config = dict(
    hidden_size=128,
    d_shared_expert=0,
    hidden_act='reglu',
    router_score='softmax',
    normalize_top_k=False,
    routed_scale=11.6,
    balance_bias=False,
    lr_router=0.00226,
    vocab_size=4096,
    norm_eps=1e-05,
    beta1=0.95,
    beta2=0.99,
    train_tokens=514100000,
    max_steps=3923,
)
Below are experts of layer 4 (counted from 0) of a mixture-of-experts language model. Rows are named router (the router's row for the expert), down (a neuron's output weights, with its number) and show model dimensions 0-127. Each number is 128 + 32 x the weight over its row's rms, rounded and kept within 0 to 255. Numbers have three digits each.
Before each expert's rows: a language model's description of what the expert responds to. This comes from a sample of Wikipedia text that the model never trained on.

# expert 13
What it handles: Words opening a table cell or row, especially month names in schedule tables, plus labels like Total votes, Personal, Result, career.
router:091099168148110151157164176090147082099102175126137115166147151110094106184124155122110173124099105105108105162143127120076171180183105115104209179063118093101120170100180089124163118141136125144164109128103138107152093176190083131119152088158148149179156134159090152109156089128111165139097174180073117094149103146097170152114118134185179105096174090153123124166156104066134093146107
down0:106178113155145152146094109117121189131092154146085124179117125164062087155096149085120162128104065127144143116115114145049083098098155155072055172153115159151132141111170208116117147180107181142133150089125121164193096078073194082125157066175138116138104155115089112176104087184116120106098118163144086116163123118091128082119122102118093127100123140139167108122137107131128144134158
down1:142052140164121113129113133122129084087192100173112117116143098173114128146141140141155179117147121141191133106129220122085174126121139156059125138166112188164115108165141106083124128131152099126079157116132183153121136166121127074163115122070151075097087101085084120102091099161104187155170077101215146134113162127128136162148175175133130131154157148054148088148099145117117138158113
down2:146086179129176164113119126119160126126116107209189140094103163080147146172127189146087121123093197114115112119073098098114144127134068113188086123138101128112142131118057114179132127101113155157109058145077096113113087115191113128166127153149148178151158129097149106084091119110109159159087072143187119092157197150163116137144138141127177134063134162169153138137087133130153128102170
down3:152069119167124165102183124140145015175115085158183108107078114106076104138074136161177085121160177109150108107071110143136143164129162117153134102106115125059071115150114132139159120108121145118122129197140140142102110185164124128154123156166151134111138144109150090127175150125132158160081221119122120108093145117092205119115146127147133068118150130152125124140171108097152124153051
down4:096131080117149163149130133127126162176181155108086150125108205167130203098150112075140105090116154141107126132112137093141146140171129114186126140153056140114124092170138091092137098218109112187124125120156127172150129163112170125135139102142062064117115135069089101115108021090116147127153102146124164158100137149170137083164134144122119108111166116126082111108100069070139161105110
down5:147123131160130132136102156114130149073121110140134138066155151139211116109093123175129153103105115144075148169080113144118137144168121158117148125110074095161169161056117176125126121102136134104084127149081185178134083092093099137107101128152102131093128154112168114145126128155048111126187142102134099113121074073216134157196185137151088172139140087084081187144176126140148141156163
down6:088103135094128153189136114140131113158103124142102139153113142094122096140047136154096081127093168157118076155121111118118147098110100099068153131190149137182140110150075135129079100145132127076112140182152131183143086080090138114121130117148130170082102110130075165147134084120055143093096137099161150092197070111134097112055125157137049088108122092092140146116112127092153102209135
down7:127069149120166070157093105168131070125107121173107091138121060139141126146135183110173111113166147090108201105171196135129092094113176095091193154158172119077173141145183118144130081112110131125149114098081129135167134173122136104151123148127177150086080142104144133131134151142188122130143123122169148118142121185135126077214142182169149171126145138139193134147148131088156143187151
down8:104065131174152166129190162147096144107109061107072140100137114141122095134111172126148173110191178130116109110179150159093175165133133108127108098112078121046105084067133112128143169068161092113126171162123126097157119125116145088196127120164101098138136123095104106156124097096086160119171134154133139125137075167064197151072134186090156126149119100091127132101190131148113159125105
down9:137126166075116188103178161146151073170092098084141162102179135160127135078115137094074072058148149138115168123158124120096166176157137118138149131086091078065150117121111086102096169109164136127080137132163168095098165093115093156182122178125089179153141089125121126142156147120103145127135128168136128114121132103128108144155186133185158171130173083157183176130189111138182146186116
down10:138095070072102042112153056121114181116176084102125172089121081158134120143090105101137130096106149149159094127078077084155156141113097152076117106185169191113148136137066089108119111163153121086183128141092101163130101111171132128106170114162122156108083101145118055095114092078160174139135135094159089099129129141174090108081103075145113161143165152115124082140130108125108143099104
down11:175168101101116115156163094132188145135091077099134084135071141076133156187099112132099093147155158085143135122116094178108133094108153183112182107137146129121138135158070137158181131103101062101175155125067084108115144098175056145149107123120163100097169121122144136119121091082155147158133189136090164083128096153081131109154128169135142115093154115124137136141138169077056200184114
down12:131146093121166064089186141157159131140153144061149145178125086109133133109108132078109108059135166164080154126127124155096120114071182120159121130137061110111133196107158145090140160075071101147132061159097121160129101156147141099099077189164169186128149108129182159161102149121147138099161148133081136069151100149172120102123078098112121141148088087086189101141167128138108144158134
down13:098153108166135128194101102085107139057095135148138193123099173167115144165187143124103157063186088134134105167097118096120168124095118125141111102185092098169138160129139106139096139203113120125090100123119149149119140133092045126132108116174180089127087062146116081166143102140109124162075131116123133112089110179160162115121114134158062097081134147105148088061114180138129083089129
down14:129142150177104151114197137135126065131121121101146157137170097079082147123146134108147098143127149061149135130186128136194117103139149092109105154203161134165152157078111152138145147086070077122140080152110140101115114072109062132154128195045183150128118123132119153149110101124120053110151142207105124161129148123131051086113109139136140169084147109151140098108076117178150110153120
down15:178135120111121097162145117085092091083142134132164118094142160159119183125091130118079201122127085106131199095115119144107093117073167112153149103113157068172170201141171113084130180083144135123178081111138149168149125139046096087164140176139075114158160144090131098068150140095124148133108101112150099124132145181144067123125103153141124089124150100096153136094141135212133152176119
down16:111163143094139104057144147139143141183159140166086101150124159131133108181126156141180098158161161061131136148163093141130080080052164076142171164121119118128114126146134133138123116118037113143140116134138157098045105150125117102099093145152072152087177114117159147120185116108076122171212211160109172125120122130127104103132110157132096129149106069132121133124130161179137064102119
down17:160177107160136129147159113075123128092138110161081126116079140108155119054142068124139109179115121125095151122112095048096138132076148203056137161161109100100108133158109092094091108166072143121215140097097139183115096093139103114146143193124120128090106131154127122095186131168089124096105147039148143157121127163139127126112162120149131116195100110137105184122157082141106105097109
down18:149103116138122098156163194121153105171118108134179100062146211102132189120087105166118132154163156143150167133126167134097108158159158057170122169074072154149139146141139080124114154154146098158109101121138113166127181172168087141140118120158132102080114123143159135137086133143150102083100111143135080114134101166061158131185108136113123118147137066151138183084080128039130122182173
down19:149178124158135152125138138124141133130188125133188156115094104141121122144139136115146099133161109197148109101159118111203116073134169174129200112164156115179122092145055137127155134138061094116151099108084151166170082184130151118102123041118072154084105092181148089119143134165137072151159154128134179156121092125117167101132186106140187122118145083090056112094112130158121127101120
down20:143098105128069150157085152169091041112141154095127126139070201163099122162078182180107146129141139162124127125124113116108119151096157182152141113114173118114112164137167119065190132156139154111131178124126119147162086163141138165103136128146119201087138184133114098180179121115126061177173153116080146151123159065083172143105133216098137152105109123107156108083125143131121152146144
down21:104105123106131083192105141183129103102159101148171131168142120159178135147092114091128137103058106146135159126116116111178123190101107160126140145127160129039107143150104185137165141119110044118091116132128159100096049162144097151122118149148174111106108109083150118180168099079087078157159116132112103073159110136174135115134102107152158116090133096151138193157113224150178124116142
down22:101134144204149189119208093121118105179116163118059180139111111103110094158125142130132071127079135137122101173199099226093155085099126122141091159116156166120143059076098092145122114125081107059113143108114055098146124104147133161069125107152117142152122092109159098116114145138129142144094164116117139117149110121147117086148173120103124156095110162084121137063115116101135125155196
down23:129123100123127119141091097148112154103145148121124071175143178151096093136206086091147138150092120151179150153108110141094165065110138102096120147125083165165121156121192141112112159111079076140133119094115121089051160116108102096143116137108156121116158146130105144197125182169065108110124116099136159187173123090124050132075110133106165149171123121115145117072093172205069128094164
down24:180125191132111102126073190174110074160179141109155153148113091203173105136129135123110148116112145140111136135115069131186120101135168158157108131117147130156104146133189190105161129091136155080126136113104177128128152100085081066102118148146122071124133083067171147203187075175204151152088096122149141168121081113143158132171089164132133136114133152151162126136131126111143111091092
down25:118144140111148142093142142128121109136119155158146122102099126107172143152163166139076129151086141129152060114146111075152079197135168148156024086152143093121151145077109111096113108116114131088115169117079114087158152128188142132119194159134138104165128108120113109180092114159156155089074128139165152162100076070097195073161107112160102133082168103118125109110077118063052133123114
down26:170139064106135194145095118132106123134056094176124134131172155153128127101131128116078079117146120134093083169112172137093085160084136155172134171173145178123084161141137172069159141137109196139120135132162205133147050127114074113142135157134162077109109126144143162131103143170189110089153105116092046107079138126137067130121094125139124161143147099121166086106146152130174126170090
down27:100161129214103132144152166124151092111101128126145122166170111111142174158145142124155158101058177117116169088100138132123090131104184086147144213107059122104130169086133127161171134175112114120134181155128084114124163141144167122145101084185150088095210147151110110108128114115120127166079128134101126130120115148096166145202067186159111111077181140175142079157136117146116181140133
down28:106121125137154134104060160149112147108171156125105152095119088139126095098112157129146105131148105139152141147190079114158153067123114139184105098120193130182090134151135122116096081160113136105109068149086079065075118144116114107173085107120138157095079098123069071083122147120127127096109124115179103213159105069169157168131138160143105084137142168169160166121151213151106162087119
down29:095064075177105102113123128155127136130130107115209100114174145070167147137126148113178119103192125121098181183107099129094139150143183184100134124074113119137138179201120158139166113150125151136140088126116193101098103150146114145160148179105169137120179127170127129139121136085157100127072141178143130036146110118128160126134124133178177087129131062173149095146184117123110071121145
down30:113098189095122089162120104182083144149109105153129159129119185092160142152133137115178141140140170104128138143088103115114145188131147131131173080147110160119140162113140130147104159149069088121108102154126127138067110176118140105163131137156080137142157096173183179131042120127123111130133164183157178105164156155154157111110104117201111141111103066178136122140157089030138181193177
down31:171098217136126103162149136140132200091063139081179150169146161101141097137129102133130123192108162076129140089185163163128152131134142156121108092114110116127096206112117069109100096191137092117056113101065137122078103131174137162100110129119160174149153119134172081147120071152078114138127074115131141183167107095148090134111124087117106136109157137121089161096175165146126146104100

# expert 0
What it handles: Column-header words and short function words in wiki tables and lists, such as Date, Candidate, Votes, Species, and at.
router:069163115138130078083169165154148160110163099108119116042157133109134084075101115099125106146142126179045119123147115111097138100184129138126175141088085168065139150130152109079169084139121110161131129102117124119119085157193166130062106135148127090167136134157122181148123154092164122061132142180136114094131075153051144124112105126125111083083136132183183130187147136117149165141107
down0:131133131153117093186199102086102098130140086068142124146140121098153231101078078145096123161098165069131145149081118156134131170169164119118160178082120125150177120085136132181115103179132066122096118174124174136124172138164145151147142155095126121216137121135131188134110118112106118138106139146143135117121164124136172128150108120155166131114113080126101137129191182028093114117142
down1:096118174096135163071192114146109100148159107202153090142152139080123134182116085159136092103126162195137130080133140123131124170141112165168072119087151148147145096147129099126127128117132118156111147167143116152092148159155155186130114159105091182168095047095158106143178136108091085177111137109170176199131138098181141089120101187073131133151143130101134114142077158093195131086144
down2:076145110149193176205126108098154190189153153112142153110107158159134174137125112097087139081131125156098131125139128133171094158158100164131137153132147127141147166140080129124063112091103131127157094102079143163162086133120179140179156168087124108118090132168145166123140105174162125128103107150151131089151116055155130155127182164113077120149110129025109090114102077128108154185199
down3:112171150152068187122160080150086189116154074136115182114102133053155103167131063127139115103141180149131174107160156146165139141141131165091112139105136136126153095166112141155095159134110146155204193119085068095118155051155170110128124128147125095176178117109129158122137144105129128180144104146136187098134173095079110149076137129087112136149154145148142118075135100176114053122106
down4:115136109077152155174147113127195196112101103163088138133079097066203120138093147141115109136195141190082103193154131213107169138160110101125173189142143117151110078137114142199137151135120162105105163107122102118095133165121111156119076172119151104078128123145134099123118104143156094162157103088106122093120114111133110080161151104085123121082133118045095103172172149153116144092118
down5:090182140121096139144109099087113106093148113083096103147129105087128170154080103129102144090190136081067114126184205170138035133095139112146151170056128141100134141172134149104146126192060129126144083109102181100100089153131097111142168115131100164096124148100092112105162085144092081132153109138090088131130101182087189148122117121142159087117153106137086168106076132145160094132152
down6:132138070120110122167095172158080145155088118142116132123153089172114085089126145149092197095120102113159112100107116088169117114137104102120143102169145131154089071165146155119135224144120195150066157094162146139142124117050111134144131128160118087124031104084147162128097055171140124154147118138193088163108125165132100083131102124135137179133152139166065139108114109101182124122096
down7:136135125106178159117099140106122162110165121085114156078070106091101016152124146157174137064131136129159164151142140116123182179111098166133078051157130149087117173148122121061110128200099167099143146138155156122162122101131118129131087096147103096143123065140140117109178084053109086117113179097161124111103155139101120138089112086114147113118147169129097060170123123166142143107085
down8:142133069130139149150114123210140133110096122070112169158139131159096189122092091159107144119120056105138126080117100106164148118137071115098112044057114074171188133169180114111143117171073100127103115168160072093175131049083094145151131136138140096153120137118124104082087142071115145132170132095105117132160133090140120141107109116121120162174117175075126123130112142082098140082093
down9:128171133085111108099082122108112158065205129092112115119110096157121128145111158162117150116085142146133088111073144102137165151116161130195097132114171132151123115141107159134139130135191142079210144158164118134125130146082158151161108117077099112107094014111130147101155094063125080171122097161082154178155143122141170159180117109118118109110148173136075177128112191088128144085161
down10:142110151141091107074183164119076089095105146201126136151115109100122123121073051143123110185162164155139106100152144153130102142153118071113118106154145128089165117105098144122094136123143190093121151113127127091098133104134177183141071120128174140127190132099113144141195157118085099157183176124226152131170165091149133182118142081080106141097135128133145108108109106064076129175107
down11:061113144146163157148152133141103132120095146167134119171145124132174137144208123103128161157077163094138117109110178092175113111064214089126168112108099127140145176126165149167178181138107075133135135121208094098098178135094135137149089080117165156097166140081137088129164147110127115118069119146128168149164122141137094137151153179168188121091168113151153121132130103136061203111135
down12:106145093150115142133097176072139179101085168098108114050141138187146084140087087128112160173148108144124154106134108183082182117181091140140131145138153118145112107141135117096112192159130103158163166072116167105151122098113182151125146074161066088141103131130115114154138068156113147060112154169129128175110113127105128182163095138127175179160124177085061130069117130149104184153132
down13:118109153113164077095121130144146128100110137075126170108134114100155122118147120094085102191111143063135097168125186124148062129139129123192144117123123163138094132142075116077144069123106132164140129189133165109107092120140126118183087141105142109047139134170108049123055081064142105110064145147113081070148078157145130097119127098136066062108161119181122136133135143163123156100134
down14:100147119152109167195155081076123137141128133123141103178124145112124180136119081141195150115124114084105154151069094158196105174178078115105130171149110177087152130130151117095079076162167120111067148109102131081134120165120077137118167119156097102143068094132154171063167192149105124121141140156124169128138127205102092144125132163122127121116110157070093045117116185128146124117118
down15:163091166100112077196142112115183093148129087111131157070103136143129162099168078151171156085134106106148153133134130087124122142085102112077084127136089083119115140172137172133115075096112137088136078117150121105129130114105097105088074150134074091176142133117133171146187138229135131106110079106144077149113141135147099147023140175102162131189093129129099147129093119166107096092142
down16:139176089080073109099131199143189095102114103119157144106088090112104185145120144114138160151074092147053175165174131139145036114101110102131126167130101109131108154103133165107139126157163122142182109111130104132151120124100136095144116141125157099071136158159109111064140058069116121114089162097103163076113098131131144089135181188131110084078167165178133135103121152133166130096181
down17:116165131127114131200071117140086122159161112151131152094085097133150138136157154132163136065121111185121173107060174195141115107134117104194087117134182138150174148163148121180160145103133103136083112129173123144108155120123148167124224114156107172136179122120186099165103161162140156098136093103139118157128147106185120170078125159161116140126103080103152145176178182094172171160148
down18:092106159116142099176132174125120080173166171168118166201162122160117084125148070126142110159135133154168142115084169139120166119163124101091130113137135106091166114093181080137120071129120136133161096114135123140103159172142157149161119185138165146141092170150119110145129207178113170153089178055142095096132138130115145116163112089063095128115145027116141179133189117125070136094136
down19:099070161164102110109176155133097109104146171074116089150134178188136127093169160142092104146127123151052137154124142117136129147121182136062095060106122103157108110136144123112129124106127115095191171029096130146140127134145148094155092132065057174171149101134148109111154131139083188139139120130157096192157179126107128087092134104141159101126142119077177130115175101091075114093149
down20:122073162146196193096147119125130113057142088108115170135133099086157113111173154106167104173190140131145101080134042110127107156194134112122151140123115152144129074153116099163140128052149084126122107144099125116104080146170174141170077170116076203144140115139143154173102183121145091158093108126128130115091100128135168132131125063091143143048133120157112143151144188101108117133120
down21:166136150206139165139207149139165102143124067145200112129123073092173145165106160140106136151106133140167173144110109187115129100140149053140112122110054141146162161124126139114133109109085107082147148146115077086074164120169101190114103168082120146126126120159151068088115122151131141141069158101039134091162107121158122173082160167114094153112120161163145101150097135099106145146119
down22:088106118154145091110123080170113139091161162149112149164117056141168039112081132097125115143078096155133148125116063147114113128206137085122145121113192155161159108114163147077091080124160158103188148126150163126158109122161153168095183139138169074153130137101134125162153154147112157128095099152157135154143113120147085058206138115130141103161128173097086158147122195159124081095166
down23:142180087060155105190093114166127147141104083121075099122179133130169151138051158160130101143124086154164129114139116130084090127197161104167174111162160166077095178127133133111144162174167173131144133095116143113162148092101131154133125121186133093079117158127061130155166146085114136145182133137159057138112151129099162169123077095119113136127181120126127066119120152099181167192121
down24:131169114107182136102167137046164089154122172125146127087146112113170129101136129119143128098162147139114141095089176088139145202126159088112139121099094119146187140062119107082158120116205086142128125152137169153138175137183076155192137170105125149124147164197156131075137139126132145122166152112148174129108124201175140124169192137063169119120125088164142111177148103105146082162120
down25:136120188125176154158129159133187134177150125131127097156144113086118191122081116147140126139172116120142130147171082143109129156142162136130211127109123102118124162113095133138114160061176094086136170109085088099112154166125119150142108163165157164107137084090131158113177139138155125145117171070103161050171123144162128095159165174118155138072089062140216143153174171174140130095181
down26:151146120165079084154160128167158110119111136116121107082092119092207112113099059175160135114171107116144168078148093111145140149130099138162163111107153125179130136144164146160174111107098147142164120194134111068113179121132117152110142095189117111121088107164100113112193112101121080153153108113126070064107155094096161142096103122092090099140130181148140129146085117103209121208066
down27:145118117145078103151133121147079171160126131130116078163118080165096107149110142127113156152077098207126120150104128139129162126099096106145155145163208101163107139119101104189073121168095196082218122160120175099139150085092154093095071118131118099138172127092077166139125087191124165140157159144124147176118131096121074146153108127093103171083124159068072131129097138127160119173121
down28:165117126158153137072120099141181107066087080166130070147143104115146135113143142185137062151109136129150057152113159136111131153109129182133096114189128101132095165072080138112128110155133166093125120172088142156122183137185097195156123124152172155078171075142080072179138170065146119164148109092153103126174172110095137125115160118146123126147083151063079118106126123116101126169157
down29:134152098156085157089143090170169122108073141173126124147145086092149133131149139089146076125142179109134131096131132171116158054149088112150119149170108145179128127167119183097191123069097216162161133115145060112099120119191134168154131118049165173172128129058124108196120143115133146111117160127164195085145125119128104066169124157184111121129112123133135151138138101139133170106112
down30:134176078172082101046153113150163163134100200144159142141092082102097147170147173079097127129141099082139121158070179147101141080159109077169114101123161133141123119119104205103150126122171087128147120113149153143139180142149145090108125064095149062125159188094135074132084085087144125093133110147157138162159116150125106124103137123082097136160142130103113097179097134150095114181195
down31:108132049124098187096136054165132160109116128132137186086130153170101122172117119120061107152100150125153122104112125117154121200024121163132122088171157083129112135101127065152147132130083102137155143109129143093127198097146111111118085133101135154112176106126080109149113109111174172169097154116098108177162132092105151129121139089134116075151104114118115128120236154146122150190118

# expert 41
What it handles: Commas after county or district names in location phrases like "Shelby County, Tennessee", plus which, who, but and in.
router:141129125122083163193186104110081180117164104118130062087065098116179129132119084108069130161074105117135084149096092114150113112080102100141136108157122135130134155176103184114128169118131101168104154084131086143153139161098143161140163172076132139139036164194122147114139151088139095071110148112096178082107152164109103189109172133088091129145073135173150106103091146144132143147136
down0:114117080057109103135131110139175127112066121106155101138188135148107134077134072178121153210110098117093063135148092160130103118153087171162071156159203129137135130106148140147154155163164152162088170133112156068091144132156111154142106069137128144128192116046080173096113107141128157148160101101120137130124108094070138120203113124169110157118162142103142111180100096110093131113112
down1:119161146143084181115120075144120185121134138149109157139110122115159139132108164118112119046090192145204159049126121108104089088137117088102165140149131117099093149178147172114139100120035132135119107160081105133118087110114126102105145161124131098092152097174143135125185139123116201096080050107137119082028123095124121118114149131119114122128136084129124143143086157091126066143086
down2:109171195097040142105102157136111211119125120159144109147103187138160091142102166167141145115106161056218140137107125118097134142117150170131185095179146091188137139135146148169158103137133077129118124126099090079079121126112153121035109126139124146114097114096140097135130136138100109129150155065132129183190128127097147168149136179147172134147090165143090141124096179162102142151113
down3:104142153147088140096105147093168155119097154134123113105160153113175128146157127093103172119093139136087147186126181141128075118069083112130106207140100087124076119101156106195197144154180178125139155104125093114168104146102044158115164092143134086138170145101086107154106088152073115099133147136200142083155168105103146086164125153158114119172126143145096143150110186141141176085078
down4:129146110098163151096113100148166149119083185116108165127129151096115154116124138147126109189141164140122131104086109101131154191181099117174130075130103117162119158114124088092109130073136174090136137128097197185121145100176154157135099063152117110187132097126078121103144123111149168142114179109158167128152089031110158123157157129138152154067140209119145138075090161121045148099160
down5:087133107098159125154087156111140171177118069102127096105147120154080124151079185118080135116101140094169122170074106172125127134181066139173110118156168134082084123166103133162125112133111172221131117109145083164091112160166135091121118172124169162165134138107070116156113079086101131154167152125079060064147149161163129182159092129149156187129127125103141140140178141133155096108093
down6:135178104136087127186107117103101148102144130076169090057115174153172114126101001170071110064129093142115147169122102112131122163155106118102125084169181141129179117157127120144124165143173157117123140069128200144112146108131130084155138155078092123155116151151111120147115159138186127114153148135124086113168096166115112135152122115142106142142165099152150113118035132104117170200120
down7:166117130150152162183134118099145019194109157131165121135142124100130131179139139180163157168112176123120201108135198161093111122151170114156110101118096119114130109166092123115131146102154153170111099159193127151109050140148123120113139129163071095151157117179098140130109140072153118164096137170123119143119172157068153152175118184083144132138144160195121136176105138102106097093072
down8:073166081124197106130130090157108107131132095136092146140092101059149155146158097098134078132092127153122104131187163147113192131132109147139134128160145147140113120103098140090107151158114066148181179175083114146184132087104139122146137090121127101113129131145159073129126153093133095080076071172107094209139138168154193114119108145074144149106136083070129104181110138175146091185077
down9:093119146076108161121134096104172098118089122114083084132141094104083074109157176180143125086136151124119180149129134141149137155188125131115136142081113102132118088116131094170101213103126176119131129168142134073154065131192123160058095109154139100142113146104136140149106116139060108150122109190186173059122127126176172162127203183128135116160138068163121125124082092104120096153156
down10:103093054179142151075081065118191090119102102171137157083148172093161148099146121138118175162155186181125080097115156133139094193145152084155089134133119125132081140092143065140105155107112154111097088147130168104161177123089146152075173153093153149122145101109154169110071115117168085128072097129121070110117132143127185098137081099164114112162112088133117160138160075141146123095120
down11:129137170194108121190057104115126139101129161143127093181137142097150070122137109151093148121146165111138163200154166169131151157103101132181169089127082060125116182156114132122109129109104107125136107067156151140093087175055103160121156171122121138133103178098158106200161106095150119092113169226153137143172130120113160118139087149151139109174102076112127110134089179116129103099154
down12:121157145162192124153085120143139163126128117134154109123157116157167185166137124139134132136060120152126169164135134131043089118074167124103139162138092169204206179178112112143149145102109112178213084133072152154111103129119134113195102121123196103150086126145133132183154107071104110127094174134079120128103094107108160091084196083128164130118140114091134166152125122136136146140152
down13:150111145082109071122148105161103148088160119161019134132178116130160051097116087107129088140122151140109158113075072107092102141152118152093125108144191155135162125121149150074092111133128162113131120151051140127223147087144157142129156065152174144127112108085069193163123156103137081129127132141204131137107093134161112134133139084173103146091152156155148114112132139153126132183129
down14:098081185088120120140130067101149138112117113141119136105086124074081159124177155099136075086124180123133119163118144216146106141142160125248076141127119074137115050143149143087121131129169105127168099107110116118102094185114132107126151149057154126191077096107083142132141159122134151104098097158117117112168163145143069145102118095167099147113177101113143110120148135143122141127202
down15:138167129213143176162137103122111137119109115068129183117143087119100158121132083176187098202141153186086156097180125133126151136066103087134085126143194103107184135117138140140152102066138085097119165110143200115144070115176140104110082160102076136136172186121148176104063122096159112137082133130063145138095155103097117140142144145131094161089109125099115150105129156102143138117144
down16:148157136132177183163111108161103167098107104150123094099134104106096146148177150111082112166123129082069121168192174139128124080074152148122147104159113116161161132150087131199181127103081115119183092081067098158155138142105150107091145110110148167140118083079124176153102101106112110126183115168072152096195104123097096101132056181119109137098123091077151091130124138132075072126128
down17:151132100178084156174108124195109141139162142104190143085139119193091067209077166121132193123117117079163164117137129149125118176094117144095149127127121079094156141129102129153102065118143186094140120079106158096138111159146099099141125147123126098113057080080157108103110115196120135141193133062140102117087122105097122156096154101151078140134153139159100066069124148128100101125111
down18:101097070154110127101115149191099107155127096098108100108153155134139167098055125107162110156197137158097177132187108115087146129118160089153120114094115173101094148174114104091175104057161148117088154093118187092073108088100149120109122124150145080106177077181144149114128126145094141218136142119136086107136084098108109158102162172087085150168102166166183163151138112154141157131124
down19:172152100137156104067083102127065109203117091091145101146149099126086152061140109156165183171184156091107094087112132125166097108123125164170096109126093076156119134102082205169109148116099136154143106173091138162129138184113132166166108086121129086092154162156110114056081137072135131162107110193110148112120078148107104130172130109106139151130117156169132124098142120144105086060131
down20:172178088144145137159152150159186107104108117072118094113109157148180103136139087203094156138063152129170046149159143137066160114192125104088093151135083172155121122122140083127171104199090156134128187128081126187173149120119098140148165113128138143112106169122177170142107127175126150154163090077161089147112159108119174158138096101177146127126155133143152093148152134137139172074145
down21:084110170125128123107140152042113152155152139182136122124134115118124101129167153121134040094079122145124070147116128115095150091056149132145107176177168177187079104136112108131090145115092148131190114146136165162123119182131147143087130128115193128127183127137182058111117119131176083099153070119098104160157111167135079141177117065116120057139154143104135161167096144173145116156123
down22:159114175140091096141136157120102107133098131068100147171088154131167147092142156158179165141142142144178166104126112144200095089119146156145071076116141179133149100132101149095139083104160206150148158119097218093098146105120091112153090111097133161121166075104103113111177139139115127131129141144139078131086040124080139114103161163122088104097135141159114050153055103098134101110118
down23:168175119150097157119140107169084104106184103133112185132077128161153160109173145108157139136116100121144154130122148100105160120104146143111108157161144103177122167120143146136158171140104073157198164119120151180146187146153139103118114130114193099122169188106120127108117079152103122154135194118094147197173175098177113118131143109081146153068153187125176188081137110075178126052108
down24:106079133144115104131124140140104083149150081161132086137169136129134194116109130114184090119128097116140148134186148094069114151078173102133183071110119104133141088104121116152095090080151144137119175183132131109054143200140122209152116153119150144088105097159127110100096144127161200183102130149124110037100098116104135191111136163130148111135089144191133131160157151069077111120109
down25:130113094177082126136083086146140083190163126110178146135129171151175109088115117122168152158102196150185105130147184177119156139119169131105141072117081097103177126111151127117140188072119159109108125088166153090107110160131137172146164142072114145168154168119167116176118118112150171147173188095163202154129182126132153121108089142137179159086117156145191172126138175119141140146172
down26:178141079146161125140167128098135186076129119134143178132171200119129125122108060130055119106151095142066115159165137126144103147204111188124112097122182132112140172091174112084075144147149136111119093112093119149130138115155072151176139141144156134170126136067127170127125168087089099154087163150118113101141127072096130100191133130123188217126124133146122153111145148118127090089065
down27:107122120129119108105195151143178067145108105168152124081162157110148084115085087109082179133129144107101106036141091112138140131101106160076140138105088148140143166100127090100090133141126173169085216092154136087142200159135117089156126069062122090111151130088083095141126153065158130153157095138134099128113109122122170132178151135130120124096123095109175086151092078116072080141135
down28:123087149145115151067090121175133067156174120089115127105109152151155094075102126123207160156147095150123122118180095062120184128121111142170144098095112080059130123138114115080167162147102096127126132146150157086063111111155087026147165159121083187129139153121165102090089114121160115164133209138144145123119129122083119083168152129163105133085111163152146091126146135192132144113130
down29:139136097194151137175124091066099094184100087126163115121138113094102147139106223108156176147144162125166116131081081133104087096098175163169103114136087116109111116120179095144116116099103204131129042135120120126059108123138174105118109177079137132120147140103130148126121102148202140133109143129134168097107154139107169039159128153115131129174142138142115070124162141102144077135193
down30:129121147164170144154062094142170152172146066110158087134126131149161133137147171120139142132091162149153155138129146119118150110095064095132223079131119134107138152162126106150142130150139091041153147084091097064125114107137138104157072153109151133150103110107204115143089126158138136165115175074134217104154134066175131151114085091184146163149120124116189139119164134158089141169151
down31:053060130126130145124135140156157111118077125122108142131110100171093121160174159092138147103127157122140127143162051116122138174110098117137110172095160150107140128137144117153195174072147081054101138159110086114148130126155083101070132142106096038143137095062173139187150163115077110096099140097129084160118060132165134114112122078146128170094129116179108087127109067124110097136173